{
  "init_std_router": 0.00733,
  "lr_router": 0.000643,
  "norm": "rmsnorm",
  "beta1": 0.95,
  "train_tokens": 329000000
}
Below are experts of layer 3 (counted from 0) of a mixture-of-experts language model. Rows are named router (the router's row for the expert) and show model dimensions 192-223. Each number is 128 + 24 x the weight over its row's rms, rounded and kept within 0 to 255.
After each expert's rows: "gets" lists some tokens that make up at least twice as much of what it gets as of all text. This comes from a sample of Wikipedia text that the model never trained on. Tokens count by the router's weight.

# expert 47
router [ 83 144 105 141 153 149 118 140 105 141 137 162 129 130 103 163 111 159 155  99 146 149 153 101 107 171 114 161 107  87 166 137]
gets: " this", " and", " music", "de", "ch", " Cup"

# expert 14
router [125 128 128 116 157 142 112 133 122 148 118 142  93 131 136 149 146 132 102 138 139 133 126  94 123 141 116 131 129 108 154 134]
gets: " in", " on", " at", " from", " of", " to"

# expert 42
router [113 143 117 136 147 146 104 136 131 128 135 131  82 127 135 127 149 126 133 128 165 133 138  98 119 114 116 147 121 122 118 114]
gets: " of", " to", " by", " for", " with", " from"

# expert 24
router [ 97 138  92 154 154 160 111 155 125 146 153 164 122 147 107 152 107 147 159  92 154 146 158 104 123 162 107 153 110 112 136 141]
gets: " that", " 3", ";", " one", " 2", " as"

# expert 5
router [ 89 145 102 143 162 166 106 154 130 129 142 153 123 149 124 156 107 158 165 102 131 150 152 114 122 153 104 163 108 105 153 136]
gets: " $", " new", " and", "L", " L", " different"

# expert 17
router [107 144  98 155 139 157 108 147 115 140 142 140 113 153 115 158 118 163 162  91 145 139 156 101 122 142 106 165 112  99 147 142]
gets: " |", "\n", " 2", " that", " (", " 0"

# expert 32
router [ 98 148  96 150 160 158 114 142 138 125 160 150 120 145 108 161 125 162 161  94 148 142 170 104 130 153 103 162  98  98 155 123]
gets: "s", "e", " a", "a", " \"", "es"

# expert 25
router [ 89 154 103 162 153 153 115 147 121 142 138 158 133 148 107 165 105 166 155 100 142 151 147 105 115 161 101 162 107 100 154 141]
gets: " single", " Islands", " Kingdom", " Monte", "°", " See"

# expert 4
router [ 95 153  95 170 149 154 102 146 122 139 153 152 122 143 101 160 104 160 158  93 160 133 166 117 121 149 102 158 101  98 162 158]
gets: ")", " |", " 26", " 24", " 1", " 25"

# expert 27
router [ 91 129 106 150 165 155 104 165 106 141 144 157 121 175 104 161  98 162 155 101 144 146 158 120 130 161  95 160 112 101 145 128]
gets: "s", " |", ")", " is", " what", " C"

# expert 0
router [112 150 134 177 137 141 121 143 132 141 136 152 108 130 126 124 122 137 135 127 158 140 153 120 133 154 124 168 120 126 143 184]
gets: ":", " |", ";", "=", " /", "|"

# expert 33
router [100 139 101 146 154 158  94 150 110 130 150 160 131 145 104 156 106 158 157 101 152 143 161  99 124 147 109 157 116  93 149 154]
gets: "in", " total", " capital", " Championship", "ji", "ation"

# expert 2
router [ 93 154 102 153 147 153 109 151 131 133 149 151 114 130  89 155 107 153 146 100 145 144 145 104 127 166 102 161 101  99 152 157]
gets: " and", " (", " was", " 3", " 10", " known"

# expert 28
router [ 90 127 102 158 147 152 110 159 133 149 142 146 137 154 108 160  98 163 150  83 145 145 151 112 126 152 105 158  98  97 154 136]
gets: " the", "N", " a", " no", " Co", " population"

# expert 20
router [ 97 141 100 146 149 155 109 157 113 154 157 164 138 147 108 159 118 161 156  86 135 154 156 107 110 153 109 157 114 100 145 148]
gets: ")", " he", " (", " A", " He", " "

# expert 3
router [ 88 134  91 152 148 145 109 149 106 151 153 154 114 145 109 162 103 161 165 103 161 140 166 111 114 152 109 158 105 101 158 136]
gets: "th", " role", " 4", "y", "13", " time"

# expert 10
router [114 137  98 133 105 154 146 125  68 143 127 138  80 149 125 122 132 139 151 114 157 116 137 115 125 137 119 137  78 105 134 141]
gets: "ed", "ing", " out", " up", " known", " used"

# expert 35
router [ 90 145 105 160 157 142 118 145 112 147 129 154 131 149 106 151 108 159 163  91 143 139 149 106 127 150 109 160 112  98 167 130]
gets: " the", " \"", " In", " P", "S", " U"

# expert 9
router [ 86 135  95 161 150 146 111 139 127 156 140 145 120 155 113 166 106 160 138 101 141 145 139 114 114 159 106 145 111  95 146 137]
gets: ":", " John", "-", " a", "O", " pre"

# expert 6
router [135 161 122 176 118 136 106 130 142 167 118 121 114 176 132 140 105 129 116 132 147 132 124 123 119 157  77 152 131 141 123 159]
gets: "\n", "==", "===", "====", ".\"", "\"."

# expert 26
router [ 91 132 138 147 166 124 119 151  82 158 118 134 120 160 106 117 139 135 145 121 174 146 131 109  98 110  97 151 132  86 148 163]
gets: ",", "),", "\",", " (", ";", " –"

# expert 43
router [ 93 128 102 145 173 158 107 151 136 141 148 156 116 147 106 168 107 156 154  96 146 155 163 113 128 154  97 146 121  88 155 128]
gets: " the", " The", " an", " and", " as", " but"

# expert 37
router [117 115 113 141 116 134  82 152  94 168 124 142  98 134 147 177 107 157 139 100 158 172 138 114 123 116 107 141 101 139 114 156]
gets: " was", " is", " he", " are", " were", " it"

# expert 19
router [ 99 147 101 144 155 160 120 148 112 139 141 151 120 142 132 156 107 155 159  89 137 141 152 101 103 157 103 148 108  92 146 136]
gets: " |", " ", "'", " 0", " as", " —"

# expert 41
router [100 145 109 148 146 142 102 152 120 149 153 148 125 144  98 167 111 158 145 103 138 144 147 111 117 147 100 158  93  97 159 143]
gets: " the", "'", " a", " P", " to", " later"

# expert 46
router [ 94 142  96 149 155 163 119 145 112 149 142 161 128 151 115 156 111 154 156  98 147 137 155  96 123 160 111 155 104 103 149 142]
gets: ":", "ul", " D", " L", "al", "d"

# expert 36
router [113 110 117 151 122 128  83 138 131 145 146 145  98 150 138 124 113 130 143 130 147 147 166 118 123 108 103 152 124 108 162 145]
gets: "-", "|", "=", "–", "The", "In"

# expert 40
router [109 147  93 144 154 150 114 144 117 136 149 161 134 137 103 157 108 153 157  85 156 140 141 102 125 160 108 153 121 102 155 147]
gets: "s", " University", " 1", "re", " National", " February"

# expert 31
router [100 145  92 154 145 152 106 154 130 131 149 160 123 149 113 151 111 171 153  92 147 150 156 107 131 147 111 142 113  97 157 155]
gets: ".", " 6", " 4", " and", " an", " as"

# expert 30
router [ 94 140 100 155 149 158 104 143 116 153 142 164 130 159 124 158  93 157 152  85 139 141 173 107 129 160 101 147 101 101 154 138]
gets: " =", "aged", ")", " war", " military", "ion"

# expert 11
router [ 90 146  85 164 148 158 109 155 135 148 143 160 119 142 114 161 120 162 146  99 161 134 151  97 118 155  98 156  97 108 155 139]
gets: " 8", " 16", " 4", "ur", " 14", " may"

# expert 45
router [ 88 146 105 157 151 147 100 161 121 141 150 153 121 154 111 164 104 164 152  86 142 156 167 116 123 160 105 160 108  96 152 141]
gets: " |", " is", " ", " These", " Island", " Fa"

# expert 12
router [138 103 117 205 135 142 114 135 151 133 116 133 101 168 134 129  82 116 126 105 138 131 157 100 151 135  72 141  60 131 124 160]
gets: ".", "\n", "==", " ==", ").", "==="

# expert 16
router [ 91 142  94 156 172 159 107 143 119 140 158 152 114 140 113 153 114 166 155  91 158 138 151  95 136 155  94 156 110 106 157 142]
gets: " ", " election", ")", " a", " (", " age"

# expert 8
router [ 91 134  99 147 164 153 111 151 124 142 145 151 125 148 110 146 111 162 150  92 158 132 151 102 137 157 102 155 109  97 151 123]
gets: ";", " a", " and", " member", "y", " same"

# expert 15
router [ 87 145  99 147 150 154 106 148 142 145 165 154 115 145 106 155 109 159 172  90 140 146 145 105 113 149 108 163 101 100 154 150]
gets: " |", " which", " was", " made", " 5", " where"